Below are experts of layer 5 (counted from 0) of a mixture-of-experts language model. Rows are named gate (a neuron's input weights, with its number), up (a neuron's input weights, with its number) and show model dimensions 0-191. Each number is 500 + 40 x the weight over its row's rms, rounded and kept within 0 to 999. Numbers have three digits each.
Before each expert's rows: a language model's description of what the expert responds to. This comes from a sample of Wikipedia text that the model never trained on.

# expert 12
Description: Given names like John, David, William, Harry, Steve in lists and tables, plus pieces inside surnames and place names.
gate0:519449578511533501549451481472466488451568432496502572507562498521528444518546501498558517543516576546478507494471529465513451484546439456543606543474524501420571450505496482568474498549465527519524468553552526532470510553482492496430486483526538516471447541489467512514532507495552511507564530437525532543488527436520450551503489526500505428541475465495540474507470459512481510491573554486523416435491465455521473528540525447498382445564470511525500524515463534500535453493516515526475412560492585582516456519512515480466475502479486503543584461454430492466515543452475582479
up0:537512511538467506548480544527514529563448491508515484465482522518532532458527515528484512421565509499518454472455498515481474482496514445570485516449530577491450545527554466440482518517517517509535510529483447388588573440539457474442504453456430502564529469548492492541430426451444444434449519494568525477506468459507508471520507450413424502480567524446503501462520522479535542470525490517461526471549555443443530459522510541505497460512497416539540476551538538448494488585510537504607477493448435509466524460497468570534518529555539488513478505539537464477486489602491504526
gate1:409455474442519430467507458462478479504536557454463467508547516499513488515476513524512479451515551492517519518499448465589492458560395449513538538587431492509473545465506482432505481550513455515508475467513493505509446507459432429516517406507470488453480536578538485515568493467522531473534471558499468565501463533531545489508542494569511538464489532524471509485497507476464424532518561459437529521417433561560530525504471458433517477528516541505529511522492586457552497540541470416536502512585539494465527424565531449501507442460483537441488548459524458449499484546511442511
up1:528557574488473497487479503498491498525486432535560541463535536457461420488527548516565583501461505541528527502537571565584504538501544577484497510494521548489507476437375462484489502470484527531572496519501511539447445463456496463463501466473523496519505550501547509477437560459556485513498453508474558471546465537542518518473486463510568478484529515472535475472465492600544537483451444541549488475447575459509587498498590479567496474481493512558460478424509458522541465420472603482417504474475565506518442488441470488466520526512509492494529461486483529507525468448452459449
gate2:435509481495567581482467581545480456444510504562415458457563507493424387550542520471514536531464421547580486485506467479466451502577497509529565463554492492412466538533472475526518469536549502480519446514491509548514554543460552424566449491548449562510481586500481509454502512515565502477482512451500525508516526454440511576507489526415517495503488468533500524533502505486453562484504517453489498575533512524497495518461442505486524514499526484429530500475484521438540512496484525475545468506523482609552523526528526486466481485519419477510518506524518481433532441542498390521
up2:446467541452453498507477543550570476510440520532458521501454486479454435487492524507548462499480470535537475462545509401431446513587457525519499480531549492431516479544533519447513470485541498472431501549485426579462481509492502473548466509529519532531477581474449490454533472496530434471509515379482458500562479395447538573496499541498532476472494445474551531518468573525500575482451493467522495579577518527493512486520446511522526506508496465509524558506441378470442491470483489529521478495514426553507435549442490518466550553532498543533496492511509548530447511517470461446
gate3:457526475518501533421489511512489510520480561495409427506543498507456483470459485551466477504566461473522502599531521464520472548534543465598513607476465520459514525562485548544463544477501448530437567519539470498612513468467497531461484447477486556482489480477569497484566489515516539493475533436561499490496523480465557515525480471447397476466460502576488583488525499423474447538493537469494483518469515501505470477530537483515449553442537552497552575477459525503499497526545465485435543552486540502484509478487546502545550527391509497528531460498512448447509547529413460460
up3:501518519497494545548459534481447511484482524524506569550526532479516500496601524535478508532514472512602474560473520520438520509421458535518537470452559555577515503453530525504502524471433478496535457550545513482451542455494501582495502554502518577454542563489490535530545526439439507459485509425525548470504475522584426511484542447464538473554528539475540539459391514501540508517529553492554480587474531494487454493479552434557513513465482494456551510511498453529530496486492533582444511531538506524547489543461534510478581492499464474519415443404434473535457471494525491438
gate4:535553549450453531555449478514535523477524515421433516570566517449494533504501523494526480508607514513543506471483496474453551524548474492474556503503522481500507539558579469495504442485484480439482489478494488520521492530485427561559561467531473526471434426403477456541540457503490488441512541472533416483527577544410540501548503378486508527488484539545493498477531463531479526515454541452504477498477465467497480501498502543530498456444447523519463512484505526576497521540481416533530487455477554408472516522535536570506524498553479565506498547393451538491562471427509515506
up4:485461482484509490416494487518487487509519509474474515515463510462502529526499511502482524497478488575551489561420489507449493521435476500500499527461485458559491502443527572581507467538547562457532456444443562429482480465511464490490554591483506441485550519495472533512410534493514504566565531454492436487472503458540595513509520512526471531522494540520473488538525491571507461461545502511498519396535561586492404487451462500448486509534546538445506493549503519556397496470493504473538564452471463543484468515466522415588542437445490477498502465472468577532429567471457491473
gate5:503470492534494476502492524564545489495484556449501549485445590537580559499564500541476513537518528518515549466479477504540484495457522417503464519449498548470502471563478503516493501513578501512520459467447506492541503559532597485477534609416442474540515484536534507511495515551482455442561489508545540502530421498572527458494540470467502610489448429473501455493456483494525545537497479541416526561561459441575565529479512483514526471528481434492526424445562535498477475475509470556520461525467550506434539455442431525546475510497507541484505463502558440490543497571462522485
up5:510514523495515534509566452525523515453533477576554528418507588515520475519493455488566479553517486494484524499521440604525467441495515525536581471521485566511560462452511530515436513503498504463506435597555521478502490538505549489518509486467501458521470452507481554450446510446499481502532554404458585536442533529459504470469523493552563560497513504486455461529456512503467501514478462479586477570553499478519459515463418569518509457532509519420484523486437486508557480496444482510459422489407502512519495496542533534448484517481456487575562476525520464511508417591437507481
gate6:514494501474541527512478506550473534526445540490445555431521543576562541482533498517509464463485526465541540460516516439523476452506531479481439522505545434496460496591524496472536471519566541601471494580479490515563521473548431487501491547549501488580475515479510443521472437563441470463469531522481464440514515492517481472515518509484479493459440509505455522574527485510497515476427552458420503407527527482524511514428468534482452432625495451468546473556477530512494533524536536481578471493459496435468478423472473513478453495520478544553476562496499408544573512538450461472
up6:519493417417483524507498410496496539494459539447433587476506505525508570507544498500449511408517527411541502529473474467560523496438515443534450560466516453531512499534550546493478544558519499561499521458534442446524544467555458450507488465467448512510481540533543469492479438490408531442520431434499438438574492503519551447518493503495458421495505545473452522440540486467553528517468493496482500489514590463486489505508542568508514493581497579570499470534487541452504515506560490452530536459534525432477547437524498554524485426500524464536478516531522428461511495511545504480
gate7:503492548498538466470448509538557517502558484470490521521474448404504483490524541476452493459516538446500466458508507419483537564519501570491490551514450504591509507558499467498456474497509519542519519549442497479487474511469519486499568474420476500447451420483519534481443481460504460489537477488489422503599464568506610486542532463515517491476484549410532488489523494528542483566488526507526487519496502472524453486536536506494493465498472486550481471437502429517411546578533399495538546470525509439560491433532492454547447449410459485466521454410487501463445439510562447494
up7:539502531389418558526426425490470407450545498583475516460480542495533540510483528524555505436515488509503483429505486551502528469434468469500507511492488497499533456532549512467599443544501513433549446415515487529449532468489525600536552526548504433511531519497486512477542452521515497564438471558524398497455570485492508548579492474477506502527554491455555519483444444515510496465481462550511480475553513530523490505428483510490498522554485548523468525557468499471562489432497481487456498530446504494464531555522473483452520525556590489487490477457439464505498578473504532555
gate8:537482579427406539487460465462503599529538531475529533556511482494521512475522478470533529455499532440434480467455553492472552507455487516460492440495483469493459480544519506485554441576468492525475556458518485496469443532498548553502489541553512549459443394493538564515570518504479439534526479503515556574512555489430525503549499502486533528590522519496493510465527500490560499477494539552504509549560502476592466508507543523501515442479443567534543471470527521551533550465501408499478540485560549528474518496533539542586515581483486469518443463508495495493427493429589506463
up8:549511409413513483488465559500523500436519507493551519495539503520462570478511584600559503543645501486522483366505530544508531505466520451493482463467542482502581522533511506449529509512529480453509508424522534462556470492508471494513514462493499539469504491469540555509452533459476515492560472427467433448517469472512496497496477507535488509544510507512494530480462526531434499481438465589498533492542531506566533467537544463524447521531502556487559537544556581483444580464465456570510441441439472504494491536457468544510507424538512565468501535497478469476514463487434522497
gate9:464552455458507439517530486492477494531513538401529562508508510519535543510440472442594485430504514433513483493502520493576482516484491525486511385506503488577510557510514502554547531565579454474533514472465445574561472537526507477609520464453480464489493445493493528471555456510525520532521471541388456579490517481472484427532500463535511554526490487568456429455433475493539495559497490499484541533539520511479510513483531558421529502454450469484514509433517554520515511463517415507523539552479423438500509463546461465509459460543493543578534543468541511494533500519529531491
up9:520454476529472510505397552511445476533509561471445507459505467524466505446490525533478466514521441503515465492465459465542451515423471458413496503478504502531500429515475493438512485428509489484476494528508413429461463485485537446485511440511448480535544548503495456510490512556498516483431442476562474395463458455544476417494526522407479546522492393509545455517499495485579505504556559465443520465531534536486480512450472546469504479526453501522487438560489457442483471514484434529506542565443498496488511533421479527556500565532538515484425503587519556490520452590522487513
gate10:484425523430529481509511520454484548479468502589555532482465501481464487479456523504499530543465408497442446524459510501434498513524548469532540423430471568505568563446458437538494443488552388540498540554506440544490510474498495561545478549564495469469492451555552502474542515547433510510470489512475531538472546492467491468490529481497518495520530484552480462524466524584487502512532487500520536516497508566552498534523536438490553572454442565482443415477520465521481493542520498517495473479527508535490576472492416501482532550543412452507407493470551498468531478591450512553
up10:480492435457570489461558491545488564444540595546508468485453539514482529488537499527441466527435419478487508521438498446405535405475602526490472507512530540499469492430506395482495485543561445469502548473497491523532479521499507522521467540566536479470525482467566555475458517548505459535488552470451563530449590513456445496427531483492469468525539441545513465469511566479449452599458504560470490503539474528520499497574559526456504498491455485521474548537524570458541490478494501467544481512454525458516536461500538482498505455517549527550474554453549500524481505493494578538
gate11:494431522552475516544421520480514517521517507569523486466472567467509488482565498487541442479488547524495532502510553461507495468543474487518491491499523462485470508445479540629517477526517578553525526534496498601508430508462572475503475493436514541540510534409445494519553500514549461487433542478457445451487589422461405516461539508472515490511407433495514528568455452541464523473483562500525525550537530482565474522487492480505435480538475452527557552448484523501512629415479515451508503518502463528519459551449515460533498548483465501507541459556444525458533494490517508516
up11:468467496497522544455454468536536467415573485490424528545572505463473471560511532457518463467481502543535501467493419467497524527509509459474515559496396563495530571610591537480494473523462503509587508523491519534469530508506569508526550420487480463495431511519506449465415529527500487464419489518544512463445472504482469514509459452509541527560438512464456429474481503439521454516470550511460494462543566475558434528517532411503414542509527508530564534521436486466515474455522492538472493510520463466538515583485510555575525474466531555506487473458463548464520478524521471488
gate12:489539465502529443446480472462482507504538443479473478509459493470577498502517541486503459482481492553454459554430451574502505463554473498446555516496486570576517506471556447498495497545475512490491451592434557526482492451489488541503514418435466498518546496476463431557451470474495485486442496448538481481553513510495505472493537503553467460429538494507569471527474494568620557532520498437484466440475519522458488517471511446490548475551495492520440456491535459485612504504461450502553497519551498498523459453534543484573485464530357543453497495480445484527421472469489448540
up12:457511520499501487450410417492482374461488497483440537542534491511477474563512554437434513513493471482507499464494419534522449555498495473472523466500422423559482463548529519553535519531531539437569529447480601528421516508534533437570542457581446449499496495427430550476481498491593527466488474506557452495601552529476573505497475497485450500510527535466456467483492516485524529526523511504479554528511477517438443484490457542401476492489516469551488529542476517518472502511544486487431532529511487515504489576542535515572531498475496508441518505448483565479489466515518498523
gate13:457410555500458496509541488450532407415524474497479587538526525488479604526510533492560520524506511515445518412503445441487512499475469488436519487549498512465483447486478492382568474493489452431499547452512531484468451480466501576509520516479487526466502501477508568484468492479488462542517533547456503538521578484456500523531551442498551493540551559545538409468532443490466512473475527458446564490554431493525435543489586529533557535469505477457519458476475521462498533470587435502497505557523497541545480511460498407459553542516520554497457555497494510509523520479439481497
up13:530494472507507556507511512525531447522489595507473455460447540554515465529486529535508487483538522515474520489446462583533538472535530466557455486560526524528484534507496445548507538565542487512412493560427451441491407540456597427465455463465511516471477551529436519455483551493488467393462497512519376495434541545513478513496513474454434486460500444547479492476514539487516434494503479505521537445518558490462464485540458438466472438495559494482576458499530548508489459499532445484554475525498478444507527415479476470552517451499548470493444540447560442507502550533480523545
gate14:496528576478431516458503484416515456457492429562531477486553512475498482491501513516484448521508562456498485581460542547521583478548451574492562491556511486501439502488611464447494558583470518441496487498538552513595505525493453535576471519461512541498503559452515586511502498548507430495539612429463517462517509447488628507485542521505498504489543481485492478486480533488502517457484563562467464437475544446484496480483496484484465469435429472478524520487469458530530491515462560512511484492489514483594475504510532538545563426538510511474517550476455464519513500471461538471
up14:532450470517526490530496544525561510452446456573556514521504526536444483506500533552433526414507410573537478497530522458523469464545537519518469456582520573476525471516491512495508539505563529491491463494477515574506503460472538490517565585488468572462567484456531564503454548476492462453522519509510474461445483506448550524516543466547501537503476531483528451464506562527485522538480513574492481568555474477516562496479500560440511466443444534501561463544500503564464540482451544599495483473430514438581545529555474535495498445483495485517482538486423449556502462534595567504
gate15:512497473483392442487476443522531493492470433529595466435495518508531367561472556555540527485481561512481477545496584473543475522525502563541536414559535490534517485530459547526483475500499497482545494523533486506570555463492494481468481475493528507484508515488434560544542476541476485464457589536515513400403522483565533517523471530552530500558563488531493530488397541477534481529523502493514533550472560531528551510513440485512523519483477544494477516466444440537471526473446560496435474551517453455506444477584494541449459501490490522511504487495481591471495509499562497449
up15:541508531454438541515500492476542587544475480492455533553556539459486519472493539448466510522514477476519502508537441487501498489476476547463512490566480497488479447507537526473482564504464524397440500519505516530528503459476504447463500527534489523552521480494547539570480493531507468599561531476488442445507517491525552564487498465419481535530627512533496499495534511550486497509456470545500467397580508448436447486449473590484567472474496555500557506537476463546473466611449422465519506524490541457542507497498390507467468482473540491524467567552471515568573469505511457502
gate16:484430517589463543518492432518559486479444454488555423522537510431549567472452427523528527461439478470486552566518563536457510490479547516457621474449548521509439475450443519468486493517431551537491526441471486440509498467533519454469481442523428508495461506489488563489519579432529438501509496507560539538517543479466416421542494488470505487447486486486437485486483531452555536486486542511502510487486527479559546484553499518479410438516507468494399525450520523534529520489463571542512479482447501443539421540542486524476468461457490514460530502503485512476487505526554554528
up16:502552514484533494498508521476455522566543457554504514472447515557546475509490572492508472463464473529526505465512479511460539462435465506506489539496466498475513487494542511467492503474522524410506508425562452490457424516465420471534552482455493497437529485513495387548454537493477513502436457500469463435554520467557498573525518494540554496485479525489552500604441525562530520519393493499515442479506558506549457502404523461524543514490455496439470554533533418510446456530477536456553567425460537469454448506475562466547491533533518449444537476510413528519554450460484508452
gate17:498517485517545537526515476494514512431568490481511556466535549504513454511511582486513460545533504597525540525573499479533496389478503498488500552592545567499530472476514477550516553563516460498470552470511580597477552540490478516546473505507551587472470525443462528530495552496423463461510498433488542539437631484474545563520494491464532481490506556473534463482544462504436562497428478499499497493510519445495466505517496579535476449392506574459485482483512512547513493432536540470504482531505481498513534512469480413512500566502518463482493509534461466504494564475583538507
up17:519450583505459577431438526497438507483567457516531573556521424475459566518528490563549533466508514535451444495465508543476557497449466560488517515493451495493538489546466578576486490478463533457517434535475538498454429510495454573490530584537544445486529454525593515504489554419517449555453481548516473463555452541455496454531511495575577497479511511467517513530478438508507521459510560571493478515491491478492483505493492424524537464579489490598476511492478425518528513486467538485446515541444488475486515579520537459442535444498504509521521477460490523511526531452441518491
gate18:494479567475527473452483488408545544477461505498541465582509428488447503525547497541561475539556488460516471487514497501546575552517447480457554427536455499463465533552505519406536539502426462433465485529510430504444571535498470558582490524393469511535499522500577489485467481525426502483603504488472428453495534453529491575543494506542511526554462454494485481505504500443508477559443476487507482603539494536557483512562496484539566528459498521493470437457444504461501554442505528529434502512463515456542526538461510522527489494519497557486428511548525482528474480481493449474
up18:513497470470527445443497483480509483561523485451509533526456486520547481496438612551493468517504454514529527461493488624479502512495620534447558484457452432480519506513447487542450501520533458514487417496491557479457553508516466442492534573405482437459487556577406504473464536465492581512503510501554476510485520578550552520501490485494493521575550497499478475526539455525525505545432445495383500532570466497494453505435489477500557584498545468551482470486543508543502489489491483480512487477585498450523491508508531443541470461502468493528478523460581476476539476463473510518
gate19:526490447518520569467452468481447461474558522423496517605494482515537508518558495487521480556540526535446513533491516472490479544489504519450522520492473532519527493443458492516522572489471491475514490478535466522448511484510494496499503504487471610498555516496418603499479562478498444515585471536509425524537493505431577460534470568452417536492549496482507484481544499420521518480512515561431494491495572500468531520414466484466483584462526536548426536423502550518469548452485495504457490626450486473522483507571533480552467567459592530540498511487531485502501463441527476511
up19:468506454503582519599509562453544557418487523542471496518536593449509535498537615428514486465574533435492441519428524514549564501489470624472469456523500537471501574484530458496487520531487415516432551512501486504543432504528461572455483465449464502504448497474500534527517437463546493461495486521440514537483496486523473535448500524535412509569540537532476477468474511497504521481516423549498498595516527548478464503448562565479482519486498504456477476483519478456501561511492434481488490478470454456532500543487495498487517447580480529521454525482465526536435457471542486471
gate20:482485538512534516468474448453576512470423487519527473503504491508469537510496619558526571508652460499523494565488451531523492521491424434539511521468491560477491484471545487413538523499487503509450496526507484495477469479472466491435462490480456500532547542482456499452499471530479431547448523477421415544505473539462521564484477461527441602558509526504510528506577521541549476482517530541558463510442433497499499491517528478568534447530524548542523410466483526550612481495474456483447506529475606466528422501507492521491531504507470494531514515545508484539501523504494435490
up20:501464530485517532513499471465548447517493564534510511457370459462481434549554548506527509560512524476469490542530503501516535504509568466538488465424471502532552509478570511525478482540485520476539497457524470470405486446507527511508492510536559566512515503550548575535492434501499475460414537517507434442465599532469502437480482467514464475535523541466413458507506533473483441500561461542397524454502451532560498506527498527492531457455564459569522472437453521466502519513536501465458523532542470436579516513525460474546496460563501545451477531475566430455458530490520435556
gate21:494449478440529513483486469447551548442497444544523516619466435462469523504537517445545554546529495452484490448471521494459495522501452486486532507505521453484512542520573402486526430489428457490516485526572497578492411483515506507566494512539479549513529492468520591484484508559525440528570502449470498553533468491467513487520474515474523524580522584534520481506570471515485519497475468500556478538507473482566519536499510519428472509482488485541526511482437508497560515500424482543471479478521507479601475526588478513453562477524512553481488469412479531498600395496514476426
up21:465541528472533598484521479476454546584531423460553466502603504512502490539494504546486494475460524507452523514494493512486499476478525472546440496403446472481527566452486510472562500474516421497484536439492523487521511441481462564482470503506486519575537540470516477562513444497552478437457497459397472518408504474495525458479505562522449541485449495551491491554470485484525546521537544511530496532506545484558378530531527490500433517491567510519442547505447558467396456454534502484449507518534538496599456522521555510519538536518509497585465455512486503457575509518480458499
gate22:483521482513560500459531511510521459516508500428465462483549543567533487454548453491504414580518473465499507536532481490574489489494546512460516527578452485461408524460498517429498517488490512513453451536495519438566459556470549523533525502469470477517472558553480500463577518540527492479544494540509550513484532497593509466525500580487509560507375540554480532526530479557478503497428607383471560425448517448514511506472507482456462516608478489542469477522533525525462506519478535458527512522468466478497493443504459401519495478478438497490502549466515432507505555475484453481
up22:444519505522573467449468545540517455509534516459453473582511459483522557476545444454484496557494499486462453487492545502606443479519549502435582524533454485414461493469467526552492480462545469550458478482499440503460471556467507535563530555558468521539488526532473509484537479534455490527547453517455573473523426384578506498587519533478495568569472475504517523529526513543493493499532541425452530424484506463490527486533535500404506555535433488596486483559556536481492495532466498484515510492452484516434483468546476488494565439524490498435537446484446484497507511496529458500
gate23:588522521518497498512477481495441478407413478561558453621482474510480508523469434535418574475439391493516529510458496506482459472505465455447538479465493506511554451483429447496493543558554489567487495478517502454454500461502475449450477504544494557510447525471515519503515547481472483511540478472435464476474467527439513552490503461510494383478496470557484475473517479530441504526544533575524411488473488503468487488428554478560492459465505472463532498509540479531543523476535495594465482461472491554511438474496457505389521488516519487562464479514431458565492467474487484540
up23:499530479532440437469455487517520492446561499504478580440466510506527550513492534493526513479453537361503458504460487488514486460570468483510480466530560536531457428517568428470538592516516541523475562507479468523479464583546547438454531496506537496505550498497489494551475512565487499568540519514490479517447438499490573487477526447450442465453504509533457593514521501535543514522442440538442477520518542437506458510509471470563539496515535594512463503495466517520573491490529434502437484493412513526537518503472441543508514494550556483485476547566520486561559485417442456470
gate24:559491430497570516461472517577459535474509544564419496479478502549507480485480507474470542543483390448551494509452421465467456487421458468547496574418474550499518506521511506525518534542524511528530566551500494447492487481503478535456432518568401526461516499517467482489434491462450485513525525457512428522496478471536532553536529525552450421482504451412396553455492505523496533496474439436521494478479487518533415488540533512489472508521494530447472499553494531428433487429515511470492512548462489539472500486462568531570478474496494513594480449451533494470539529445532479499
up24:511452461509439534425469479532627515467427564512460482515481556543535582485448486517529489446496574480442500480479477595580497449479545475540499459477542501503522489510544511444567459551493513556427556525410458511531436502497524521494418494466453495533510484495478457569534478520511489444506490474518451435455554530513471473531466467527468491525590506543526552482456460475503478492467513464471485536581473549513559524527489481465531490480550530514491535475530541521595498487520535601515471489586488491506493446530527569526449461434455461559540492496495434456507463483479506517
gate25:478517483390596489481510410468592497540541448427532500500469489480462396471485527493510519530431534513560544439511499461556578529571480548504486499496526464501497525514486465536543487537487486471472450463505485605548434527494493428550521515539551516516496515444533549493533551471504565549519464518436412453508539567461516547474505510452490529495559497542539465542508499439459531523527472466560432524501479444481519488480482490469494528452523453526465493458493503590411517528553448436492490473455503502563499467486561477522525492543557527489523555479555510473438526478440510525
up25:488515458538478594512479424499483523514601516509493498496455516547482500524524491472499506433446497469538504513473518492554587482525523497515468527545452503500462458490580490542518523476466516443506575557515415512453464521495508457510515499474510476498435518486504487600410520471443497460495536398565457455469500468457450471469402463447449438521514437481450569457527466483480466509534484480560484482558520505476556483559514493515480475558512513561478403461507507475530488557540432549525478472462507440441500547522467572500574450590556482441457452530483468507484518464475522513
gate26:488505516575563527521488523478466487525559468476501430521593444520561495487511499488477471509452460440502537513475539515466552511572562525483513458513476470552472444505453473545515453490526557496480510508483546565462544534479524511513587526591542534455484535460482490536515486544538525505490494486483516569492521477557394543481526573499521469520448499502444527563484444552537452444510520426483507442538493429454499514587507552525495475512414428465464546501527500508581492521453530493523513421528529530472503482494520424501422521530406444444463505458411447458552520474497509538
up26:455491529532499492506507538526500482499501480434504439439497462511512501463468483449478525509501576512676481504515506496517520505492467484554495495422474500470444448544468529430554487383492506482510454551537472512486464496514428485505482510517584494552573534408475433521446444590414506446458505513464483513538466429482493538541520521509435465529518490525506502557522488487497495464517549451462489583529469503456558498502499443425528542498482497544432481493473463505550524540475495558507463505531520587485507590484565546467478498468499466490596519501481473522498492507438461564
gate27:534521518465548435455549492547506443482495548563477541513533512603503565485479571571424487512575494492533492476517477539569547537548527540479516508429569505533484543456467524478482464508496498465404499500543505478403472483491492487517499524475488445508466488479417527509481584442472531485504519444587440503494535516528472554444499526512453449415512480481522431570456551505453529460483503444508515430469511490457489500447494587529542468457555525525417510488524531561405460566514505541522482529487544533502462515431508538514451523455468499454535561454498516503516503552473479457
up27:475510475477480493575504536484462520461460506460493487547498448502466541420404410498501483472475465522535484476548498425526475515477520457504482475470522399546532464377517490501513511522499480503524580473532412462499521591567503476484546495525496498598540505490504559475526521462484508515548456491516483565507547429473514510539505492512494567491546576467521546468483514439420478488528408532479519483486498437395428474444444511510530529470545546460511526523515520500458518491495453576538493466521526548555461489470463471506468461604539484505476454493453499393481490487467490480
gate28:498466422536491467544542472479420477489549490476518551495567433476457486498485482457436558509565439510544492442454530483488463531507472454418480511491483478480506459521455570428481529502499467466595518465564516526457522436535505463485477501547522499442579574469530544504520550498467500557429493489505583493568496555572500530487472507489508496550510487434504455502472470538499519589451518532492507529464549555487491534575486503506529505519456503485539460506487510580576495523450510501463504497470487575586523552535482472465545502423498541499545443484386547496510588463550520449
up28:537513509538432467518436505440452529537481454625518479571495523492505507522514488544520497529535452532483499476569503437448497436434481520597471454456488503526551477505526455593580451494508569516495519518496511537556439557493480557498541511564502559480442451537452439437432503517519399472592480485439439545462479424506493518505514491561409497472503534540508519529502481545470531434486511488567482548519431496526488485483537495462464537548479537476512506488463461536431502462453487598497521550489537493529474507478486495486510449507470493505500506502539501551567488506561557455
gate29:543483441494388500498508467586539586525445455528525487562464514485467517488467501479520509490524528533542517449476438422472499522462417410485521511494470547480528407582488472523515555551487589460504525480431573502539445535571542472448486513500516517505534537533499449513580455472554499500499480528492470458474490485539487535524473507538454505498520488508445463477541433517526468533546422532478557542561416435502512526473506496462507486503482484545541490494489550543573462487412447435534459546469490510552512496578441558498484431494534451464567516502539495536496503540470540526
up29:429538524502527479573562542502530569454472535460456508476412503504436455541454461500449465459526446463514494509477503578498499381554516422481523464541512541550420541516470451512480569482563464440523539527461509506465539560470502519541514480494534505437523501573586471452532507490490476549463467523485582588489581481513530445511545501513531500462477481528418460501493487540491493542495491502476517569448502472482506499501543478558550515483452439540467512529529531502449480516541494474562482498509552468483583427507458433527501560482473485420483489483455512519529448443456548564
gate30:438566452499518447468534489549546537545488540504465504450477522523511544504509523478533517557457411492504554464568493469580491494511497491518510537528546504456447431486467459522489527477534575499537474530461496508544491518477444496576417511434485539535573519503503548463472514516524498497630517511520511534444545492515576537547464496478463574462509510487532518514479526530494419453581444451543491499408512534425578489511529502495455481416538583460558530501489481503418449512515539473475461529491509630513490522541507474456473547472455501470509510558443527481453487542470497484
up30:472490525520508512468471553503459494523605483443572534463484468481461466438487482520500544462535465459502540510442520442558543541499502428578482534456478555563495590555493479477470474554495452507507468500483545491556513482525407480532524473535504436495531434448531442518448538524514534593528546525536430531512460540561500468482503488563522480487544522557464450454500519413494465472471526477464467558451418459488431489526447508490527485492600561570496531508499515548532469491471487475460463471490506460508489537448507511561524517503521423501505563469541488495476437622454519483
gate31:520499520488392593489528483487521497512559498491476489555541490540446566612477492494500513486439494463526533564481495503588552463528516508452553506534464535533449470504471514442554563528509490376533489478573541479448515558483505481541487449533501504517395541501508553518546512474549504498441558443503558496524514459485508540522533473487456488501490479463475517508444550550535473552461456534520452488464525552477568533561540532451531502466492555546524513475446534512594476501472595508489445506480486483536542515518501508411478423479535476487540518446572445523442519527480459451
up31:441444520561564455459560546488423503495437491474523509458505474500552454431563498446429511492512415583532437481497507518450582465568479467577575570498479545528421465503465434460502503515518415496537487480502478544530558483483497535474523557515509553500518551485554481498521501485535500536449500494453518518450458506587480423484529485468469509513501518557532482513517526535431547471472538406455509476492459490555458498449564472469492587466439478532529497533512515464495542513508490471557504433553516568473504491521528494500486576414434485465484467514461502504551451536467470546
gate32:511493556479508508518457507455500595487497489517509488495511547502487544549515459480506540536475426462477499450507544545553595460534552483457528487554510528476516559504454510491501490455475506538466423534443535534548436496460463439473512442482550513451538539436457564503460584575477512508513500509558423528479511485531520431506504464487522530542520554496518561519472408444548492511517516527462521485489459533480522537501439515483533466562485509433451416407507532618558462539536555497500485475566564445536521510556506440502524465465469492548525524482466555591475427533464511524
up32:506482472475492517479550476524482494516484523495445520497519505584543449511460505498498453479519497462564470531491455473490441532466537433446403486483537578525438516515533452544533514574554488418503533452482456487513550539530521540555465447459485442449494403469507491500578510490516499486545472566564438521478490494456409557471517501512458558503518466584515465472499534449484485497485509542450522497536458540437369452506494471569522532515514477465488537454473480464389518503475434454503490565448472495514519511488480470502455478578524535421500530487535444437500596505507522511
gate33:474449482434525532505518507499528562459544528498476504568505458508502481491525556497508545528578532477520489443441508517463527469510454496433464451508514514452479476465406548543514482467461506451475516460500555507518507471552520502446531559474490427499506446455468617529470515471448486538558469529478486552498551500462530499528490524591549557527531517562446452503510431501520559535452422525449546570563511542602474482508423454496499471468477416482607509498519529455508521468539504489526502563434559493565509539507495473498572397479471464503455559479539509493505502473468534453
up33:485464439476494514475582465414498510493446492471521544467475514560525498564523528555515523522471431545469525542504520538486544546556507530505515527529530501549493505533547493480472462429441480487505502483494423461506447537479568417598563477479451447481534490558402499548450383503541567493470520456597485466486485523524520434448481453514468471546503493455532484474524558530484505541509502468468420502545579538551525500459569530540497442447524535502512491553534587475479462467478423566524499537533508474483473504506525572460430529508511545505495512449493553422513509500497464510
gate34:539433530520482517435576477460482508517529492440467522536550456432442532525460474451492546546493535487488498483423462551453558465456515529548543571563525432553461528552508552574514461532446459455506522463480446400559503476517480472495548516565456541498471534472559509492469531487517573495632484523523488474590497563563471483535483476490535546478497409491480522533531525535520501553478490521526507504557498465536450477458548515498516480503470460531487417440519432526512511527480519493503507451536488493478495501529584516516538510422522436509538522558533552449455504478592494465
up34:552522536507452480515442537483515581522496576495482552552514470532493504484613517574470537528540458447504498465485533458399469501492475450547499458459533514534520444546523537456514462481519494575490582463510481575484440567573496529547524446510542502516493446510490471453519469531498464441542469485501501550478534478552524506453514518522455418577550459484532546553483543505479546463537411499458494544522558526544518514508523497549543511445551533452484467485533584463431527484545473534488479516540500488503514513461472550551482479515537412581538483449535416547479530484546434467
gate35:497480504468461483507463480458484435503526508537539470538513456465531502533503438516548555499507513512542428485537518456462455481509475479447556523502489454494544506540432556519449542457498579451520495510492421542464520502510463544555556426559489509463456493515469524464465459466569525489481539457522450487519482451441540514505619483532553493536555449461490467482491572518440506453489606425516554539427527508549436497455533516424485512550514508498523542514424449404496558410501535527451501494491473557536499550504527505492542442470496501613488467442469519520470499491515516424
up35:488472510444539469480459424510476534510543523553550529535474469482495552485513472494582498467530554536511460469528530465466525480519456497493511590498554546522521504487494475556479506523576560417495456528510423548593467461547437530484468491478592545466443517523524481538516515417491553495515543505506460543463503540486496550532534506566513573537483482543483483518539514576464481416498528534540505595486500508554462477506480521507504442511473509487461497452483490489514514544478542378571485521486533547543451538500529541542504464471505491586551534464484485590414491530600572503